Weights of a small mixture-of-experts language model, trained from scratch on English Wikipedia: 64 experts in each of 11 layers, 3189 steps.
Below are experts of layer 5 (counted from 0) of a mixture-of-experts language model. Rows are named router (the router's row for the expert), up (a neuron's input weights, with its number) and show model dimensions 0-191. Each number is 200 + 20 x the weight over its row's rms, rounded and kept within 0 to 999.
After each expert's rows: "mostly gets" lists some tokens that are sent to it at least half of the time. This comes from a sample of Wikipedia text that the model never trained on.

# expert 54
router,208,206,218,188,188,177,182,226,167,174,219,183,181,214,201,223,203,246,182,179,191,201,215,210,183,210,181,172,230,213,218,218,208,220,223,178,203,181,194,205,184,190,220,188,171,225,195,210,180,186,175,162,199,197,210,197,204,196,209,152,199,217,185,205,223,217,194,189,220,217,186,175,157,205,178,213,211,207,212,189,195,193,217,226,213,206,190,217,185,206,225,200,195,217,182,198,187,228,192,196,190,185,199,199,196,200,180,173,214,224,152,230,176,250,203,214,218,237,174,226,175,243,184,213,191,197,214,189,232,223,254,183,208,209,195,192,207,170,180,206,175,184,224,198,214,187,184,190,209,198,211,228,185,215,179,183,248,200,183,192,206,196,171,188,190,202,183,168,211,203,194,193,236,215,200,206,257,226,215,173,210,233,185,177,167,230,224,195,228,205,180,197
up4,207,235,238,215,205,235,218,192,207,200,230,182,175,210,173,221,228,173,195,215,175,207,238,186,215,190,195,201,191,146,175,195,158,194,239,196,211,205,157,192,191,215,201,224,208,203,205,203,220,231,178,161,206,172,204,197,201,175,153,231,216,201,204,211,182,188,209,176,222,212,165,165,213,195,212,165,199,207,224,183,209,235,181,216,188,205,189,182,206,205,161,162,188,186,197,193,197,215,182,214,182,185,167,165,213,188,224,204,204,162,213,180,169,196,200,218,171,210,198,227,194,185,215,172,233,195,203,193,208,220,235,232,205,176,241,215,244,186,224,208,206,175,218,208,217,229,194,215,183,194,208,192,205,247,198,165,222,221,206,215,168,218,187,194,209,227,238,190,183,208,176,210,235,232,181,209,196,196,201,160,224,187,223,221,195,227,191,166,183,216,199,189
mostly gets: " American", " Texas", "American", " English", " British", " George"

# expert 29
router,209,197,180,182,210,159,197,216,212,221,188,227,210,176,215,193,173,202,169,236,187,184,231,160,161,196,223,203,210,199,171,215,195,226,209,208,214,197,192,182,193,185,204,193,194,188,194,174,219,188,197,162,184,229,196,214,222,206,219,240,225,183,191,221,167,204,207,191,193,175,217,209,226,216,169,204,208,222,204,170,185,204,181,176,167,202,233,184,210,220,216,225,207,205,190,182,178,192,218,192,201,208,228,205,197,213,218,190,170,169,205,233,217,223,205,199,222,189,194,189,212,214,183,217,185,201,196,171,178,200,198,193,194,237,179,228,173,173,173,224,168,219,225,209,174,205,190,227,202,243,218,195,190,196,203,231,201,197,202,209,180,253,208,202,174,231,215,201,204,206,233,184,208,222,219,162,264,193,149,193,190,191,171,193,184,250,180,184,241,218,197,164
up3,191,161,215,232,195,213,226,209,209,212,207,200,218,155,204,221,197,214,223,161,148,175,218,188,220,183,198,208,201,199,206,194,229,170,196,193,195,197,179,241,186,196,200,188,240,192,228,214,207,202,176,168,190,161,197,197,248,204,214,178,206,192,204,213,194,187,202,191,202,220,201,206,206,215,191,210,219,200,178,231,208,229,206,172,190,212,253,189,208,216,197,213,210,190,186,211,218,149,205,207,181,200,242,216,213,206,218,199,227,216,189,176,214,228,216,221,238,227,191,192,215,204,225,222,191,190,200,212,236,189,188,217,179,197,232,215,192,180,185,184,206,171,189,178,217,160,161,206,232,215,189,209,216,198,173,186,233,205,171,184,212,182,191,212,216,203,192,226,181,200,237,142,205,192,181,191,188,204,170,195,203,188,162,244,202,213,169,203,203,159,218,199
mostly gets: " film", " album", " book", " game", " song", " music"

# expert 15
router,148,186,241,200,170,204,230,203,230,220,220,188,188,209,170,214,205,242,207,168,180,173,195,182,176,223,217,183,190,205,208,217,208,220,198,179,210,219,177,202,219,199,189,188,232,231,198,246,199,217,168,203,225,216,228,226,216,181,210,205,192,190,199,186,187,210,198,172,222,205,198,237,199,185,205,192,198,206,231,191,240,238,223,237,205,226,201,191,184,164,192,192,207,200,173,163,210,172,213,210,230,176,203,187,200,199,199,214,177,189,197,194,210,216,218,202,186,202,177,170,189,167,196,192,213,162,197,212,205,191,215,203,195,198,236,194,190,252,216,223,170,187,175,162,217,230,208,215,210,213,173,173,211,196,172,202,245,197,189,212,219,182,191,168,222,159,168,203,233,206,215,233,221,202,176,201,182,217,201,154,220,200,211,189,199,222,162,176,190,205,194,180
up4,193,199,209,212,213,206,227,234,215,209,204,201,199,216,181,208,204,184,199,195,235,190,169,201,180,207,186,184,179,189,204,217,160,238,203,193,217,212,244,183,220,213,186,189,195,161,184,172,223,172,169,207,214,206,210,190,175,173,209,207,200,185,157,196,234,198,205,184,177,215,174,196,216,207,195,188,167,202,186,184,197,203,186,182,203,183,207,202,209,205,204,184,179,188,203,180,174,219,190,204,220,193,233,246,213,201,179,187,172,168,206,237,169,235,223,153,199,184,195,176,231,225,190,180,206,182,216,212,208,225,217,186,181,201,204,211,203,183,198,226,174,183,157,213,194,177,192,184,216,246,189,183,218,220,171,224,211,201,218,202,203,175,191,204,192,192,202,160,175,196,192,183,192,181,207,181,246,189,207,193,217,195,204,201,219,207,188,214,149,211,231,206
mostly gets: "é", " French", "ian", "í", "án", " Italian"

# expert 26
router,227,239,203,202,179,190,185,195,194,188,210,221,226,194,170,214,185,205,187,191,236,192,195,185,176,200,167,174,162,207,200,205,188,198,194,187,236,165,213,171,195,171,195,225,188,198,199,169,150,201,206,205,182,189,167,217,198,211,195,223,220,183,133,193,207,233,196,213,226,193,177,207,166,200,177,212,202,220,212,192,218,220,188,224,224,212,221,195,218,172,225,214,168,207,225,177,199,193,205,190,222,209,188,221,202,224,190,220,178,164,197,180,183,191,186,183,215,178,233,197,212,176,149,182,209,231,169,215,192,199,188,226,212,208,234,217,210,190,213,196,228,170,203,220,229,169,155,198,201,193,230,211,228,176,210,194,226,195,187,208,173,203,209,207,216,220,203,179,226,175,195,231,168,173,193,204,234,233,245,198,173,206,184,215,184,192,229,200,168,248,211,196
up1,217,191,210,200,231,211,205,189,204,215,192,222,182,251,193,184,231,182,183,212,173,176,189,205,219,205,196,221,191,184,185,219,191,207,176,204,168,191,212,208,197,216,195,192,182,221,195,202,223,202,236,218,170,218,198,187,188,186,201,237,201,209,183,194,167,207,202,170,180,190,205,204,201,201,194,214,240,211,170,230,177,214,167,208,178,208,193,177,184,183,174,229,203,178,200,200,233,207,165,202,190,228,193,206,177,216,197,206,181,226,205,169,167,198,233,213,177,201,170,216,214,204,227,189,216,206,207,245,195,176,145,170,197,206,191,231,219,185,216,175,266,221,221,190,191,194,183,236,173,197,228,205,207,212,212,205,209,200,175,201,186,213,197,227,201,209,182,187,200,202,179,221,190,184,183,198,207,194,208,218,189,214,236,200,195,194,198,184,186,197,161,204
mostly gets: " back", " million", " land", " way", " friend", " son"

# expert 17
router,176,186,210,178,168,210,180,171,177,160,219,194,211,213,186,217,171,196,214,185,196,246,193,190,198,195,179,196,180,199,229,216,200,211,183,199,212,182,183,225,181,223,234,194,212,207,184,160,224,162,199,207,182,193,162,203,191,209,215,233,192,195,202,173,216,178,194,211,207,217,180,194,216,211,187,220,212,221,200,204,216,216,183,186,198,172,210,208,186,197,182,215,226,192,222,157,194,233,215,202,204,230,223,219,217,208,244,230,212,193,181,199,195,224,201,200,215,158,223,245,211,185,195,200,197,203,177,195,170,223,200,215,178,206,186,219,170,172,173,210,199,197,198,194,171,163,154,201,191,189,228,211,181,187,189,179,213,178,209,179,180,250,202,201,171,198,242,149,181,174,199,197,216,220,217,215,209,187,183,210,227,183,181,226,179,195,195,207,224,190,212,212
up3,216,194,194,199,192,210,198,192,238,196,192,209,178,220,171,232,203,186,222,162,210,205,197,196,201,205,233,207,185,202,210,156,198,195,193,177,178,233,209,213,181,183,227,230,184,198,210,189,201,203,168,215,228,195,226,171,197,179,194,191,215,208,186,208,256,261,183,193,179,170,176,184,195,197,214,203,152,218,211,198,198,230,212,234,228,217,222,235,154,168,178,180,209,217,191,220,188,186,140,209,211,218,193,208,216,200,183,197,183,209,201,210,210,220,195,184,197,199,229,210,212,184,205,181,195,171,197,176,197,187,209,204,197,146,210,209,217,222,205,205,173,168,165,230,189,227,226,202,180,187,170,210,208,203,214,208,194,187,202,209,206,174,191,241,203,192,208,193,192,197,199,230,235,166,176,228,199,168,165,211,210,184,186,182,182,180,215,182,162,173,235,175
mostly gets: " him", " role", " daughter", " married", " him.", " said"

# expert 23
router,189,185,207,219,229,184,184,190,235,210,196,182,219,228,175,216,220,217,217,240,212,220,208,248,209,219,163,181,206,222,218,211,235,185,169,211,164,213,186,193,179,179,166,229,219,236,210,183,179,158,167,194,216,215,201,165,204,204,211,169,184,207,180,164,217,238,212,154,180,215,233,186,163,227,181,200,197,206,201,197,173,213,198,216,219,220,169,168,212,199,185,204,181,203,206,193,202,226,221,204,192,246,196,226,194,172,206,217,200,172,206,176,187,192,193,203,182,184,186,180,182,216,236,150,167,194,151,173,216,224,212,199,239,190,165,181,218,189,204,208,176,234,182,228,225,214,222,164,207,190,214,207,198,212,206,231,233,231,217,195,187,195,188,198,208,191,169,168,204,178,225,215,213,221,224,164,176,153,204,178,209,179,174,202,194,199,247,224,188,227,177,217
up3,249,212,190,215,192,198,175,199,210,204,212,216,167,173,212,200,179,180,201,201,227,227,221,213,189,228,217,205,200,214,193,208,167,193,230,166,243,188,235,218,188,209,207,228,257,212,190,197,217,185,232,176,215,195,204,201,184,194,200,194,196,227,199,177,207,201,228,196,236,173,188,235,169,177,211,212,184,219,172,195,241,208,182,210,189,212,208,212,198,224,202,181,202,220,244,222,208,176,206,218,190,209,148,224,213,184,185,208,169,193,178,198,166,197,181,202,231,206,248,230,200,203,210,200,220,249,205,220,211,226,187,217,196,217,177,174,205,171,165,218,202,174,193,248,193,190,177,162,194,188,218,158,208,195,203,159,208,184,184,220,159,174,176,240,228,212,206,196,196,210,200,202,217,214,181,196,211,184,179,184,229,211,215,206,251,177,182,193,167,237,184,193
mostly gets: " Street", " north", " Avenue", " south", " east", " River"

# expert 28
router,221,202,196,192,212,183,233,210,201,227,163,186,201,210,185,169,205,246,203,199,221,187,189,218,196,220,200,167,203,197,185,222,216,245,192,196,187,196,194,207,228,159,216,170,177,191,203,198,169,176,192,206,203,202,241,167,168,180,205,168,204,230,187,169,190,220,214,189,197,226,177,207,180,187,208,201,200,182,190,189,158,185,186,210,212,207,197,179,224,234,178,182,207,185,179,196,164,243,225,211,212,214,202,202,215,163,216,172,225,196,208,265,196,245,199,215,175,190,190,189,201,205,226,199,190,175,154,193,221,204,233,192,220,223,208,191,202,204,198,236,158,192,210,209,174,222,186,225,196,177,206,226,182,204,187,204,193,224,212,221,228,218,165,203,204,192,160,195,217,205,222,206,216,160,209,184,180,211,210,180,189,211,189,162,178,175,217,202,184,202,195,183
up0,228,189,227,188,220,190,162,215,226,190,205,200,215,206,207,197,218,183,199,211,208,241,208,224,206,209,215,194,187,196,229,198,222,213,165,198,185,182,197,197,201,144,198,189,200,164,169,208,194,182,222,201,213,211,210,193,219,204,177,198,229,210,224,209,222,152,181,220,168,208,175,191,155,198,173,152,184,227,220,173,191,229,226,199,167,189,205,195,219,216,184,196,221,220,201,215,229,207,188,128,209,217,219,213,218,176,199,219,209,199,185,201,194,223,172,212,192,184,225,188,211,190,200,183,201,213,206,189,203,203,194,213,204,201,193,204,205,219,199,218,212,204,192,213,197,200,229,213,232,206,225,176,194,211,180,193,190,214,215,193,217,209,188,210,151,187,220,190,163,203,187,198,208,190,216,225,228,178,197,208,201,199,199,208,198,214,217,236,203,228,239,183
mostly gets: " State", " National", " International", " public", " University", " state"

# expert 6
router,176,189,209,182,176,195,196,189,212,215,196,162,206,231,179,203,220,194,196,190,177,192,211,172,183,189,232,236,206,212,235,178,185,233,202,159,208,212,207,222,200,188,205,164,191,190,210,216,206,197,171,203,224,201,209,206,170,166,214,188,200,185,224,210,180,196,199,175,200,212,161,218,200,183,223,203,225,216,183,194,182,201,242,234,191,207,167,207,184,203,173,219,193,197,186,212,220,208,208,204,240,191,213,182,209,233,198,248,223,211,184,207,213,215,210,198,186,212,222,183,212,201,202,236,226,184,215,226,202,188,195,199,212,207,227,210,224,214,218,203,199,157,178,202,252,228,233,216,202,203,162,197,205,184,166,205,219,176,202,205,193,216,209,224,205,188,195,197,211,205,222,196,232,213,227,249,191,207,193,178,184,244,199,215,224,204,188,225,225,189,192,237
up5,224,208,208,231,200,198,182,167,218,190,179,222,225,189,153,176,199,225,220,191,184,181,201,215,196,198,223,204,186,196,201,250,163,206,213,208,197,224,203,212,188,228,207,164,193,174,208,208,224,204,224,156,197,167,173,211,223,225,215,182,195,174,204,164,192,171,169,218,179,196,195,169,194,180,204,227,177,157,193,186,224,219,210,218,216,169,183,199,189,183,217,222,204,205,196,224,195,178,169,194,187,225,202,211,206,201,165,212,156,186,217,210,150,215,220,199,180,228,159,195,184,200,216,207,159,238,194,227,213,208,206,207,170,224,190,210,216,225,198,194,180,195,177,209,189,222,189,206,221,216,194,205,224,200,259,195,186,199,223,201,218,187,182,172,209,211,204,195,216,195,232,184,209,201,231,238,219,188,194,243,224,211,184,222,189,197,205,180,181,183,178,212
mostly gets: "le", " de", "io", "ro", "ne", "te"